config.toml
n_experts = 24
experts_per_token = 1
d_expert = 192
d_shared_expert = 0
hidden_act = "swiglu"
routed_scale = 1.0
balance_loss = 0.00241
vocab_size = 2031
norm = "rmsnorm"
norm_eps = 1e-05
batch_tokens = 65536
max_steps = 4647
dataset = "wikipedia_en"
Below are experts of layer 5 (counted from 0) of a mixture-of-experts language model. Rows are named router (the router's row for the expert), gate (a neuron's input weights, with its number), up (a neuron's input weights, with its number) and show model dimensions 80-159. Each number is 128 + 32 x the weight over its row's rms, rounded and kept within 0 to 255. Numbers have three digits each.
After each expert's rows: "gets" lists some tokens that make up at least twice as much of what it gets as of all text. This comes from a sample of Wikipedia text that the model never trained on. Tokens count by the router's weight.

# expert 10
router:135087146109091081069183103126146077130146182170076166129107090129069102203125164138124182163169187121130151140146101137175112141094145123161113139165138143115174151117031132123125144120136128175133133157118144146071129120087145160101096152
gate1:126165151149118054045165052081171160137118105166115219178136167115134137192082131124130090102131152111121144106139145162199123094092097093176142108122124158138118131146150078112111108177078114112129127155189136067055175114121134203126114116
up1:155121189134105133153141168149130126161143136129137167150117092171124140149157107090152157169153156163169113126106140105088100099110114147105067110103121186110132112172132128136211048059100092108152155097110159176202171092171130102177138130
gate2:079112121145064153088080145128161105133137110048188162145088034138189125167127182167124146123154124111172123145071111139117052174093112108097131122123075149157195091149118103150123149176152135115157161113134104074141117154144156117083150062
up2:151171172117118129109110074107078109108118101177169174143128152122130133152108207123128138115111098133082084105117118144081058104098081063159116125154084140062184139084121166139136072035133111141091139146135121158164093146137118177056147057
gate3:109124157167121143122073154131076100192126129122125179088171149075061092148138121115090107156083096108104191116145130110154123160142123143120147133129141159147122100060128103112182066125141105120112113074120120163139091068152188108084118132
up3:092127127152147148094139158091157151136117113135103146085127144171101092141108099122178076109108174105153133147148150169114142148094084164159110109088095096132106180090105131138142142155035126056120160107111130174173083114171111150128128126
gate4:147213128087146125132157175121113108044112147091088146145078107131124142139090147125123125105160139137146086103109100189124133133062132098126117159165094151103153167124156139196122176125129139206093120167162139096085172132123105096063147130
up4:106136107132134145147128160105118106101185193107126040077153103104115153119104125135099122126121132154127165154170143132189098155141139065111147108092145138182128078121118129096196099096157161118195209158129157141162178054168159153128178182
gate5:099143128145163122103192133178075121071072144103080163117070114150158127138118190073100141062103149111075075151132079135076123126151141107143123090165060094129143140095145139140091152177146126137145120160110063085096122124136146100174119081
up5:114113127093111124156148211111100160135161157137138120103149155134164121176170142132160100098164111148122069104100176120103071117199173118135128127125172044180120143178107096159167118139097157086133138167122123116095157129075119114143117136
gate6:142156116134140108135104105186156156236117158155126101119178153164142106164211109145040115118220104126138118174143118166110128143128094112129140152136171148117123121151168136145144130112092097124159147096053136144150128143072139042138060190
up6:107079107157135160129087156145103159122101177114118114182118157106067062116133177158135108161141144141159175087141174032179148148111114190094128090148105125130100130090137129104158126136148136122125167131208120086095139066152114135149176105
gets: "==", "===", " |", ";", " =", " =="

# expert 12
router:105147136165141148123084154131095132071129101088166175132066167101143158088096109138118113103104096093113142141108144102116148152150176063122084096126131167116165069146109164134097139101106097160125150135104118090181170097135121133052072133
gate1:143142107106156124170149152152093179114116141161208100077083065121141139153168073117113152208108168191164079109113134141144147153157134100182084147112114178124132108084098177064146119109094095111168149161165152154122134118203085135083101144
up1:107107063114114146128084074091113095120134092099128179135153128133121129039156093128111127074126133170075154054086158161142079166109209126091148106133095135171086078141097167107142133162118105150133164152140117076124127136113095105124153079
gate2:124122142121160154060144148143181168175164121152074139166182167079112193187125086114097135127076115138155201118146104156150097208130079111132102097095086127183160144119042090146110146105148083083059132145168098160137149151155175120113109128
up2:123114133069129088190124158162125110142132102139165063113135141112106071090135123149145116104172124097151158121137142184111109073108058064094157136160105135068161104103147123137161101134127179149127128086116168169160139145104086118083114112
gate3:171177146099093107134111130134116105080133125150099114102141111126116126166134133193168116152178128116142145109124168151159140119087152113172092113196132157096106178162164143214139119128142111092120154127139128037177114204077107124181153150
up3:163108138125077142121121121138159157170101136142142104188122130122075103108144169109134154154112120099177158080095170120069167137183082135176162096143126145109139160123174084161168079090109102155087118150129134064146110120096168122134134092
gate4:083062095124092160097110171087160118107137066090158155148193117096136165072156144108153146141043088116115075130093120043122155127085168123101139159124117115108138107096139166106092066205127139114122192142133130126107152107091122137157137132
up4:151098144147129136096132171175113098157134098180173137108121098123172113147061151078101135177146159172156149113120183183174171088126166111147091083027158123136129155148174132137134120051132138078138140076113128094102136106137111128133089127
gate5:093145079122143140158108091175074151091090127169105158109155169118122165139116075136090123131145126107152082136045090107108127141127084079093179100111162147137125177087153026185130127166121201148157117128158135128107149136118207098125128122
up5:092141134099155155142161156154135146177103178110159120179106105096160152153156144082050146112082108081183156154169121098122183143134106127148098094095103065150160118243121099134120154135144155134134106159148131113095133149106145115179094145
gate6:147098086117124151092093116185135127191112172123112099147121132165140119122111133143081074211137142126159141132064158116100146145134129095132137120102117161141126155117122164082075105111141137128104142108082129127199084113100110178131158111
up6:129105139135085142116139137127136109130148081142081088185090097135080099120153169123121165157081098142118136151151088129120119096093114145105101171125133177129093110117121167147076138107099132130142127195105102166118150154192171106126163169
gets: "ent", "ot", "ant", "ic", "ect", "act"

# expert 6
router:132082101141096092118137150129108107117120100117129139115127178078069162100107075100110130143106112088118073164159111172108120149086087173111081124115141110132172114144178150147096131142183152096127132156137119170184187165092093149133104102
gate7:118092119167101121108106077140139183090125017141147169182067148084112125086213133138128105137149104150106132070068149125095170092113124109117095144135109064133145138114109144148171071162140097093169104131136139141122132138142096128120146147
up7:072079140125101116124113182090096110119140087137115089124154127101141109180090128120133122083135118154073171125140161153125106096075102158136215162099107128132097146080091110146135144130121133137118166155146126135162135168151172147036087162
gate8:106097089118100130100081063133193084099180152127136150164105137129130097120069150114170140163183132185131061138152097100145132117114107092125112144123112113124120085084103144124126109153086182068085073094112099132141144183097128090110110179
up8:153158126108148149102103143156174114148090183136129135127110100171091131142093132115120149126203127189086087134092157148094149130110145112084052162161170066104113136160168108182129162184126098041092079109104120136185212103173133152122178115
gate9:133113196083144142132080134139131082161120090167122182140082130103128114097157169120142125142127121116142106170124120140166132129081141127094102182066144158146130165142130079112127180175085121103108106134121154196176068048176100090094149150
up9:159119172150109167132093094124156151145138097156160116115099100168162124146098077065099168165118126116129121166092128186195131104118164182102179081128118158215090114145150138117177174143098122177134146137134130137109183193135165079168168142
gate10:175130106088122126132073069104109099121110151114159183162138150202103115109107181138159136130156113134140113079110142102107145094169094058165110096131108144118147153161134093115107121151134103110074151114156191147092163137118126193123164142
up10:124078120158063113081153104108109086038172128134093143133132101158120117156130127112109109100116099086049060096146103128115135136140130090149163109170148128173091132091106148092109144094151086119110153121063173113119140115164145111080134205
gate11:120145149104156086118122147122094142177110109098169087108097154145081188131103054132158126173160145081154158144144121179165178166170147117096115120087164099148126147097163175151174102131127067151165094100076175177136143084099192161062137081
up11:123086110107142173090144076208048113121156141131137081132137140139157146154049161174123126077129102103112126152100132128063123130132120146131137108141165131121076093164117066136057164146072148115140169162151096118102096145158095158098107133
gate12:146154137148121117132119103118129162077119109125095128093205126177106192136158132105102129093082086122094158115196021121134095126158109132093156133084154158127124120115173136145089058085117149093172127096087192134144195124136156121100152154
up12:108174083185115170129105108121113135155132102178082129128115160130119132103117092107191090159103127139129125069107146088187136102136185185162131116119144142136163091137123131143194135164111091113171101130112158117063127061114119114084156156
gets: " l", " L", "'", "L", " t", " h"

# expert 0
router:068113114132085122176148145103155140192121154110151097158138125167165121141105131164124135184088150106141110154104127119182087181100072173093166141197100118108133180110104154095115116163087074102127126106150073096113083103102086129163121078
gate1:149055117123100140112131176167100144141102163127165090103158093133105174126125134217066141087169088145182075170145100158150087087124109074101132107106080075120109138125110102173113102133138118153136132179144124123171165093134149146132140153
up1:101162142158159169126100133119135116132081131106130112102184117105112162186156081146081066117145098163147108106102082145177157188158165177121128144151148183134190144159109089164141046184134150120150053157125120184169073119116136083151136155
gate2:096136123116104148085070121107184128145196121139196095134133147090095122120138091068138092124118106108151139116113078172142111142177127143084154203122129158135102141155087205097090145159160117075101115110102145074076088132128161156120144124
up2:088161112170121082094154116167140098115164101086169074124177113106130145191146118108180132133155170163109181185102094063153074110119096155129135094148096123131110158089093167107142159123139118107079110117136139082068091101091173126124100080
gate3:113132117138122143149127119098130092125132131123085104120198167151131170083130110165091074135097182092153123138184130159176132120166099148147126143155105133134128133091064118171126140089118143103089050131122080125149112154130151178101090148
up3:178095096149152142121143136122125114167175113139134179106134164112141111143116128103207141055151139089096142096042166137105149124109103115088199031115157127133130097118098139111109142081158107111139127126155159067084185139154098150117172110
gate4:130131143116098139136185120147094134121096137133146143148161146101131117116144123118164124094094161155095137186087116102106117182131149168082129058087173161094171135101076168175126138100098086134105143129160099134120083113115090122143114153
up4:137123127196084117071126107149140076138158076107142163095157116061145107146120105123186188094109132138175125144129123110129175057089072094182095092136105078083092092151117187124164133158153120120136088052133173101117117136119067144113143119
gate5:127118115188151082167115116181124127113071122091103087154119135091109097100108098156178140154160153109108158171145118153150181148126122113161113175170070145129149183100149155118115149138232136140138044180130211138121121149082164110126099166
up5:166109183089152159157093115137086141070116133149132151142092153148139134105118149122126132169168135129136072082149105148149149168063111115128051058107075121088061121144180127065156124093141106141154185082032105097074116087126141175171124128
gate6:140131107116175103083137077121076189145104136158069110158105099121090155091125164053091145122164079134122106134179110138157176129154121173141094105058109170112165148111106104102118184120160183124153140125175161180093141145175162158125103131
up6:144134076169175122077117109096109143087137117090119098132102111119110098139120140100176098114142131105141096104166099133168177083142150175109147111094101179091159147084120079073098165137091147137130085185134148131164153098186186144116124085
gets: "1", "2", "3", "4", "5", "6"

# expert 14
router:130133166166120087075096132133136124155128101057041103097077114139061128117070115132157099165104130094140117155150153146086151133122159098143188163081038181209066131132094142085170125123134118096086147076120113128196071128147116157137147096
gate11:200117115162108114136097089120085139198186126103163127122130117167139094133121144182137058177140128130093098098125141123109120119163135100094211109139119105124211146122118083135132072122125134091093123042125093185138138194133166083131146165
up11:150098140081118144093075065122108121127159143093191095096148117117140157140070140099122169135174173102099105093136134148123139137114127147130135158060125164058153114135154141138103137066128202139160151125096178097149160090167117067122154061
gate12:119202119123060138095103126114138152143116181166125150100129101110098188126163169111085099116162142077147115150182151138147110155138129116106139148103164136112095165125114217107115128119120136080147102075121088095100130123180158176123125099
up12:151108118154147123104097064084158133122166148144160137164107091119096116152108133127155146145106098157058156090107079110137072133099210187148122099076088107118109122133159162159102159117062100118114128161067084170111107095101112145112167192
gate13:155157101103091134152121093148145090117192104113091115107152131175131148132121131204099123095118138095165114140097124079096130162118093133076178132169172139134104130138116150115110172161141069151084141100081184060087128172163122195089101120
up13:157130179162155119079130175128134142118159180124105093089190147131102102065161121113125149148088156109175131120128128180092155120127227111116202181138203134046132122133156148144094167082176146146086164130135149171128145101147113077121099189
gate14:105112128111148101127136103179146144147142114145134124105098142157113178167111127113159190103084161123136115120103072081113127165077159150120135144115102142187116098140160095145173078078106132121147146166085138123094077154177085102114132144
up14:158151108170106148138141135095084099108139076114159141156124074161144106063124098151095067086146143109128120151105164139176126152109076104112153149134140161072127157134164090091070139162112143151124108071131155159110162101128124125126111088
gate15:107162180110131128194179173083122159106141124065157128082122140162162076105162093163104079144121097060119124157176115193129120094111088153067163110125128116155055138120102135120127150102092130078144053133150178077115074122042154120122106142
up15:049121098105150165071160176135140076107089117110121099170187153152174085141191093170124116205178123131149143138137139115182133128130146146126109143125172140114091104101115138099086146128092112119123071113126124119106092128111159152151092154
gate16:091160179144173113058137158168152121115088116156071118110112115113174098102090123179065101117110114104125152171091100167156105099114165180133165131145150069113118096080146105149145177166166175142132086141072138150089139127099134148104099129
up16:102144115145122043111077169101102159144086093142119111153127144137162135106131124067141068097134108062106157144104145142108070145134103117077163116139083108153121135164110168143182135193105105120152133096184116145110071169125134172065128110
gets: "an", "or", "ar", "ative", "oin", "age"

# expert 19
router:142120160145127175187076136122074039137147134107159168151051138154168081057166126134188161159170076169118176093135081172127138188157109209094124149143151136090138087104129116120128145072052163130160095123172120117126165102189156099097136153
gate1:097106113160140196154127141156147157101114134119129170189079148058140144132156140124133118157178151155088073163167117125079098144125112094132095132127132154125194129104089147117077175088114127129095095150134120142192158132133075176154081119
up1:129138135135115129076050141183133117160063150079103165132149134148122094174126096144133075165165166153106116125143112173140139151160117116133191177136157104170102168073133112097158107042125104152055049083146116127124135072123111128118154160
gate2:088111097171113122104128187195144146096107157128147121122099126151166139129163061129159181179068119116176157159121138121095119106173137168067184150139114185103134147124110133108117052085081156124126101152154146156085126088135159130122156168
up2:148092150106085123096137142159116179116122090108132119103110088110164138091138116149089133119165096104094150115163151179107077161106091089129073061090079080175123129106131100139076133066074142063129149136067086089121124162173144179119123137
gate3:156169163108110192080141112190080102134140163123105126166056080112107118140177143143147137169128134100075114137048130165194123147165089153106059087107098096107123154131163121132102062129185088148160094148135104164108167074133089128186152153
up3:068152107099122175102160134095139148054141111130122148110127135091151125112107143119176131142125121142168095058173086112127118083096140109190098134035158168136121141107128175099121096111095112068116186072148171061130142135120112061152112158
gate4:126178104072134153081108131126085111128149125071153132170183148158148122143164155163165120137092103116203143133077110112124153119154086180147162194053136113130169063129114094181150135110118114193168137053149167142162113151099153155112194053
up4:165170178150155120165124163151180111163132094123112129092048138139142066095108104113168087067166193170166132140170134128120112121121148171119099123142150183177136121181119152147155137148154183158150093125099165140150163090120099156118130131
gate5:138161140167116145180167115104091073156058130223167129096105128127132119135124115094112133106182152143185122143063067136122112138104172143180112136178145101125124178128104141122087105133101140163141104092161221147137138112099114109139121130
up5:099136121100140112099119135083111151161170111070165101123063111102139108108171109149166170145133134126051134169138203086086080091163096117127144104048169138118180108167104116124119173198148135149098079185081155155112150116087122088136147133
gate6:127129118119101161115177106161023109162158144106114143129163169103090174092119147164099094147075180142152203082134136111143071096129146168113109143127104154093122114117141153089136098094092121159163086122178108099188144108138132151183099167
up6:113101103154086111112115110138123181147133138172122152115135171118135102165153104133195164143195098117103123123098113146147145237137082141132144123127068099134115185154151172087132161137115157102166120068234141079131107121112175151112154105
gets: "g", " m", " g", " s", " G", "G"

# expert 7
router:079117082160154091152165117179101169149144070112110161163109104104181176099150121139101135130161132132074058073109107057131138154177145091172171108118198128154075156113057075118108099064123102080186065135147123112145180135145148109133135174
gate1:114146128141091098055145138186094114112050146116107125173104135091155157137099140112155104134132158095146090161092128136147118109095158055152174105133155118203144116122143140156146117158066129126117086104082093134117179119112186127150072163
up1:094141135167142152131128110087094163081096133096212136050174074060092101177156101151111152097128160117122164141105124170072161109175062105115083125165130128168123151110147110130153079123119123156153122111145127118149125180108095153150155121
gate2:129117140150118150170123107142182073124149129103122101140112089118172118117144122097168145107158153151020077167158163094138058101113139176079155145145112057110140100121090108154101121098149139159196066121117115128117142072112140136119135121
up2:148114155138178119128104100152148120155131115106205170121101191092141052144085097171119090063135153088133124183137159078175110118081136137145199095178215130114147176180135129084125106121168121150140101109158142158162137135109111127128218156
gate3:116144052134096125136165130212160149172112090128102144106116165091101180138119136167128111066123140115147133125129132146152113124125080094156161099100142115141141154137123102129215133129150160107138108125131123157090131150104059107146095109
up3:082121181093095109091122121167123093100149098156132133084140091107115098108139174099143099182100084123098133096085161230145097109169192092094083168186089121135144100078173124138116143112145165209102169157141110131130126168178100120176139146
gate4:133113088167182139136114110192192167086093127164114154108114097092099097161133183121103091123112128138166165144076073128089091149113131103120131143161139138053095131134123163133171137121128122144149102159136178097098091162172150148151088133
up4:129167068134169174147150146144068121099114164140141132131127129124098139119120113147146163182114114174072147086149105085135155145158097110093158051137082110173128154129075091126100130144146158079180106164101083131104140092166035152092159114
gate5:124184136191087141113164148086145112145182148132085115094211084114080154130112105093149091143175145121157115129121209099161098147143092094122115058095119151173171162116145114095114092162139141108107134185087118172199113165191094110092164095
up5:104117083174143166118119136128115107152116183128112126069154168131182101135110089110083134087114128079091130167094186064129135150193048129155082056102077116080179126132111090134146117089094170157160131093130080114119118147156144081158110170
gate6:159142085150094173217147088105109076150121162115154141130129092178092149185109132144105080109132136124132111164147084144123124175145156099086149119100096118104182134134114124115081169084150124119176140102173138180152128120123093067128143087
up6:121116147099107077202145089140090136138178122162123190088082170089085141168143147143165156152132052127111091113141114145176098098152113147104140100130140181134117186107178166118134138069115095153188083117118090144068139120186115118097102153
gets: "s", "ing", "ed", "is", "es", "in"

# expert 11
router:176154132123097057114131142114094153156158095130151155094169064119161150146180117119147136155094104168174078132122140133075105132106077155152098156123160105150115146102128099189177146177087138100097116089196167170120092124123101150155091166
gate1:097162127096206094128152135122129085053162154124137118150178115173128102120159127134155156065075129139118102158065150142091148150117136089169161121123090121125121068137085117134101097182108119116137136112130141117118112121185125134128047131
up1:134054086105111092149138112126120146148139172170124206059143117129156217087163117118101173166208118128078090104181124134134140115115155091111142090134083124131108137170133096178156156096106149174106141090145114102106098147177144093090173069
gate2:156087118161155176112101156097151135153093103122111137111149108115117112047107137136177120124125148077156149136157142055172154176179027090155097163154143113120095120123076138123105145132101090077128149131079103068151071168098068138168134126
up2:113121091069186077129183088104150125156177109116127154106122148084117087109116129118124146181096169189131132148155091145159136141135102124091083136123071113147068143104089089127097028147099182105141093109139116122105112183165105121125178114
gate3:141181061093137114089073119120084162108144091136117106169098158114189114171158133161177114164124076162100087138160123148096108143054145169099140094101140140102097100063093187136147120142064148166110121177126099125138139153139164144135102122
up3:195099148156170141122119197157133147159189122064078110143124086146140099125110149145109107153121135123132111097159162132157160099167162164109116127087123110144106097133126106133131121127120104116180174159109042110167109138143134102200053069
gate4:155133174153170160177123180152141135102093120091194049147086147174142130138115170164172149104120111088091120128126077203179111155177127098139079122150096134174128122084183121158122149152154120122117159128134166099123115141068123141153103142
up4:149131165110128205157120159094148104107152116168066115128140153161172122175093144100124106090132162158077116154140172197076132107124081097188068166166085081126129085101173133190048089129117130100122057132096124123148114174173170137120125075
gate5:122105099147078152058136088155078191130170122127152114122123114107182137087130146167128128123147106128152087127107195103129188142158103121221110165186141165170151114117166123148116166149134106087113080129141147074149176104118110158154149168
up5:130121092125120152087138134136121132097109058110141121106116149109097125124131146069149101099121067067113100108079096132140204105122147105086098106087073130105105151122158174133094056112115099072144096106167192179103138153122120154145176122
gate6:122085095157154108190132131107117101098136124068183145110092123059140166116184097127216138093094176123154093150149116122118165121102161131118096068101160136090131151082133133147102074127087130116115088082067049141130110076109120166163099174
up6:108145114162171121104109118167132117077125052143062132070132060168135140098146201123164112139167123112129112119148145086101138116123174089162154148089131110177084091142184177134121122107071145159136161094133075160129130124079093145110165107
gets: "l", "h", "k", "el", "all", "al"

# expert 18
router:068177097093127174115112148132116129130141143168105169092134105089125163166153163150080091078156125214126148166124143159125137054165191130113131090091068133083124138189144083114082091184085103159107103138100152076091093071118108137108140163
gate12:166126153140109190098156177176160133070161140121104156168125134166098190122147128118115071180112130168101140124152110152093220147154177153120120065065147120173136125209141170103113147191157085137174158146147057098120163181159094096120143144
up12:032162104165040152172123091173118097159141103124106156105088150142160096102101187139131160093105126203139114143122106150133130119160099123155142089084170100125124142107141159108151053112104136234146122203175109166120098130172173093125129139
gate13:175119127087155200065143093146090129117173111117115148123107132087104116146132101111174160090080148145129146116150179138132107087083161170120155176110136122058133103153162150177101111105124140111191106118159132106195157112118149129083129115
up13:080124118128116189117146139114115103120130130145152128127100076091174116114135146206192126122176147130086171119172181132148201122148104113126075119141162113118171090161158072169129106132111110138134110089122092163121200095156178124075100148
gate14:130137082121136141188035122139088153095114067079151090092175144146155156133136124140147142095143149108149095120151146170098107100116111169094121085099134146141175141139135152149088144123125118130147090173106104106180108156117137074142110183
up14:194187103165100132151089110087120130082155076123140148120127160135163143112104093126120115116178099161136189081129102097105111130158132139171103105153099057136095152140126171138126138146124102143133102144136094068139144046181098166103148099
gate15:159090146044129118080117132167121168149150109158090155065131117101119102095174164097116145126107088134128162092125066152133106105148169118104127109135114170073174116157156133124104145211176060120118113206094121147118160124108112132071116163
up15:160154091184168080081161091142080123140149117112201074146126187171074128132110092116095121145116149093120127126091159133097122150166130184113107133160178152091144133132127105188158136071160183117100148125117131116170100082146160083146149119
gate16:098130173141131133104102124157168174168099136155146209179167111119058138132114118107098085129120169075142129129048114069127114124123064117077101116122079111125103158179174166110115143157124186146150128158179115141126131126122175173118116054
up16:132139153101130153133051145112119167100121093058072124112134087080139182146138154120109079154103179088081153162127120114134137150063091134116151106132130096115074124164106085132099106116091109094085127183182125109185104194157132164150164142
gate17:175132106132083108176166109179153121101120135135100157099156115126123096114090141108136102089135157070089109094038075186051141162115172157131116158128128070175128076155153112142016128108084142095153114144113125144126083093145131125131179102
up17:076130152130132159127185181085151073096123127089171152114104107036104102152156159137100081144139092127130151142121161168182207146158128164109179108118106139149079131136082059113150152115182124151157181190109150135114163090103144107106153101
gets: "er", "le", "ro", "ie", "ry", "ce"

# expert 3
router:152115148106146089107169137143117074128111102185185155141143179095095147118150127099151132112150077140172172174175126116188135125148121063101112151104098136148114097149103132109154157174152126109165108109145149115162114160153117043131147079
gate1:171184192149135103127106138153132084154161161086101151164150127137052087151191121154129146152104178125121150132128153137154159119151137106150153090221104127104095108081108134091116116194135114167123111152070119123139129151152127065132085182
up1:203103172149162134129104118159155079225150171152145165141131148166105142149070068127035068148084109119164149144184119077154122207118137162065130092102144122151136103180131086114139144128150146110111155139154119139139151104175087116099132161
gate2:091149125168094176103139175107124058158175068111052098113135169135128101115129104123100113167123159109118147150128156083133167161094086112152163162123122144138166149124085145173142200115103144146112126060075118075081134127111116075096071155
up2:165122136102145106105136149135170131140134148131066168133073145142124121121111147105128088108207167084131120173177121112145133153160082127107145174128171133145146059138146140146126108118073074107060078149135137231149199161152114142109145112
gate3:149097080174124118072074085079169151104132130154155089151051171108082131127145168080131109135111123181184112125164131130130125126088115118082110098134132126139136141155170136181170148111068114122114165159160094156166138059100133081110143142
up3:126173052121113149090157161125167051119085141123149121085080104137109105100131133161112174118081088144105129084148139130128162127088137092131069115066122135192117056105153206078120090114145126085093181074142093126119132175139090107153140146
gate4:082160108128126143141105083121141082141083160163106155157140201098122167165099115174091088109129094051154101129165160151124140118157123129118057078094145147127079140119132084125164154186132170152119089136146155093108136118061153146092086153
up4:186089104147182161100158207163171140088144129084174108100114131122115172105107145162140091208176101077172074185133137100168116137113138134120153105167111167130070140112112079156160145105141163205139071119139154072161167138100200104116144152
gate5:128140100109120099199164129119108132133100126102174080125115101174105118130152172150132109154151186129126128119154111126154138144103112076141072117087183100090161156099152116078113110108162039115143117086150117068127118151062150100095105142
up5:146061112092174089185118168147125141130114105191079095176106134087117144151123114145197121118117161144100123106115154131119146135155119142123147126147127133172143050094113088146203142154120137123133068149191099146127119057134090124123149106
gate6:137114223121112157083124120060189062111174151106179128126082114094182071166199186150117144135092132123127110142149070112145147107131111121085129129128143121141138111153062134144080171161171143100126149104165146096147113125100142078173193111
up6:111070092174161082100141128186155120127200160146058097146123122110095101118174093098166075149112137107116146139135103124105144112162144093177149115115113207160090112056092081161142123161162166098140132176119099110147133089172134098104117143
gets: "ol", "ist", "al", "ov", "ish", "ee"

# expert 20
router:156100121098157148205110122117122162161077140107178165125123183144135161049118103073115095139106154154073094079089124200172131115109080074102159118106168136134131149142146106160126161156158169080100156088121134149095139156153141148161130077
gate1:107062099151081160161147149140147192161096118103144122116094152099136053096151124116107032128089198175147130085119104127153093163086102087119177119095072096127085136102079112085197132171138101108095146158122154173151116176134125180111184215
up1:099203131138170147146146150133178115219132078116164136138103048149133158149107116130185138113143140157107092120128173100100174096139106173126077139132121162052134119141093090037154208118192160140143142116103153139174149147147118124108132103
gate2:127103075130124154170108137127139124111137160081098086127151131096082146123168113112142077142049132174168119131123123111162121192172106128110155084065107124103094089139073144115080144131130140107169109169141138090165164069142073126084090125
up2:112071099120120142163138160137149091104138123159105174122167127112062128129062115079084110083107156151094175112110114123172159100172137203129094143103114080196135166155142165158052102092108125156113117125147133075119142109177139087082140142
gate3:088106116109107142144107143171084117126167124141108204154129112134152170140107108179140164087152115165150100097091087156138095149161149124105144082125150158138110138103082142106175122044127175079100148112097162142155153164122135145099090153
up3:170108175103135093175175188098126144108134103113129155136105212149108143118081109116141152092113110125138135152116172147115107120112135139069065143208157121088104156154144125130148104119127121192117174099091136124104148093132161092070114111
gate4:099136146189129157137135114105160138148083155121131139126107110100184139125096114124135124202120092093081055144157134161094109141080133088116159118131177179115139080150129085192067121134058109118165115115149145128142136051147199113132138137
up4:107096174150101121076143105168081168158127189109144137120134178118122178108132133105131147165121102125095129101063137176165068170156133105145102140134172181144150144121095127108100157138138068117167145063089127091164169102185172148100127062
gate5:085092097140168128113150106185152122135126094149151167153101101168184131105101134067165090134142128154134133078117151133117136089124151160123121108114173162114163165135096096174120091126150200064138178114137114095140166138161176142117142147
up5:093110087163124165130159113130121140116102096101165137085121168159174140163122081121146063211121114138137066100159137094171104087157110160113154118113166106117143202126157136146150128181088155109135131162101150120180117137159090142089136071
gate6:134114148115147124217136162169138166191138134113099060120100097143118102121169107166130105086160137131189133103115148112118174096084140143127117188138144147125131175125129067120101159198146153159153117152123126101122084120087155105129170108
up6:070091101155184137155114179166191140170121172133121197179132120103141138083124115147105104161140095159109184137144125092089145091151063079081146114127134093181120132167102132101143137156159084116111053141151144109141115129123128117122157151
gets: "d", "od", "id", "if", "z", "ad"

# expert 5
router:171134108129129104114162099099129169152079135122125105118173157134135095203150175118137109162135157119145126123190148090074146101093152166157150151147163111118156119098175118103140120120111151173111177178134106137152119138106103139182115116
gate1:123143112130159137190153122112138161099090166100116106067109146118064147134178131166165115142118081118115098120158146097118126156150178088189132164102086055113115129111127140136046130185078130131048115098145181114119123111128085131143104118
up1:123151153183127071173154085122133053155134132132121086142118186115176088138150122135102198184091120127134098095055151100125174103093078131104154146134142128099120226204104130178133089090159145191134170152109186108139160120096087151147140182
gate2:148195075118143127119138111133127054116101069106073189109095098090106134159106110176157163117117195120118087065112129136120095079114166107188139105114176143093087090122112116104127111157056156148127143102106152169107131073076166114095142156
up2:127203137121134129103117107104111108110101129147082064167127117104134156118157133154145147116150117054098092115149118101103185164166104075179119106183110185091111081171120139103116129151063080112131144149123117122160168083082100134141161211
gate3:165131153056128174138134147086099097145161113123148098134084174169128145081113130086122105104081100152158121167141135071130130099123203136149090064077135098150093087104125136107112115133106201086086108112117125095107098106165119071111127110
up3:123100150152148093110166128130103119111103096108140121154152214090154151146124139073079128121125167092140118135140118125130147132179092130153134202128089157147119138171101086161112092178165075112123106107104144148150088144025170146104150131
gate4:097131169164153131104112099120088137212140140117061118127176168109095166089165121129165207121106135122159169147121157133162184171164120095056155182129131104134160112050106051125125124120167119153105159146116137111135109051101091088148175052
up4:124109147130140094169188173125127135075124107115136098139115107127115139094142149161160155120107140100117090114155135106086081143134069142105154151089078133170075147093061135125097113146143166127117157075113161112140099140171213153129111111
gate5:108105092091156095136154155092141122165112183105120174114115134177132135167112091136137145177160142094165091114169159121170111114124072179160134128171132176105102091101174114165130122146123102073083196108093102119134238115089135143146118042
up5:150101094116149153151145106143084126149092147123108108074052143127160104093075154077112124046153169154089150146186125143132156145153151160080119156194083232153080123094150184111118160125108182100162123091127157144099128105122096147149119159
gate6:177102090175158056201098159178126175106109099148138115090084153127158140144124159118108075192116183153092114168053086112123100124130140130128150144180027145095117133137072118095133124140118115178118136184094154144108116099191127134145148093
up6:120110062169113114109095132186125158112175054123097116131185159106192141114115106145070149109179156124113171117169130184123097159147102149097133122126145192096114081126136104135122174164128110120078156121098182092100169091179126166058151122
gets: "-", "|", "–", "/", " \"", " N"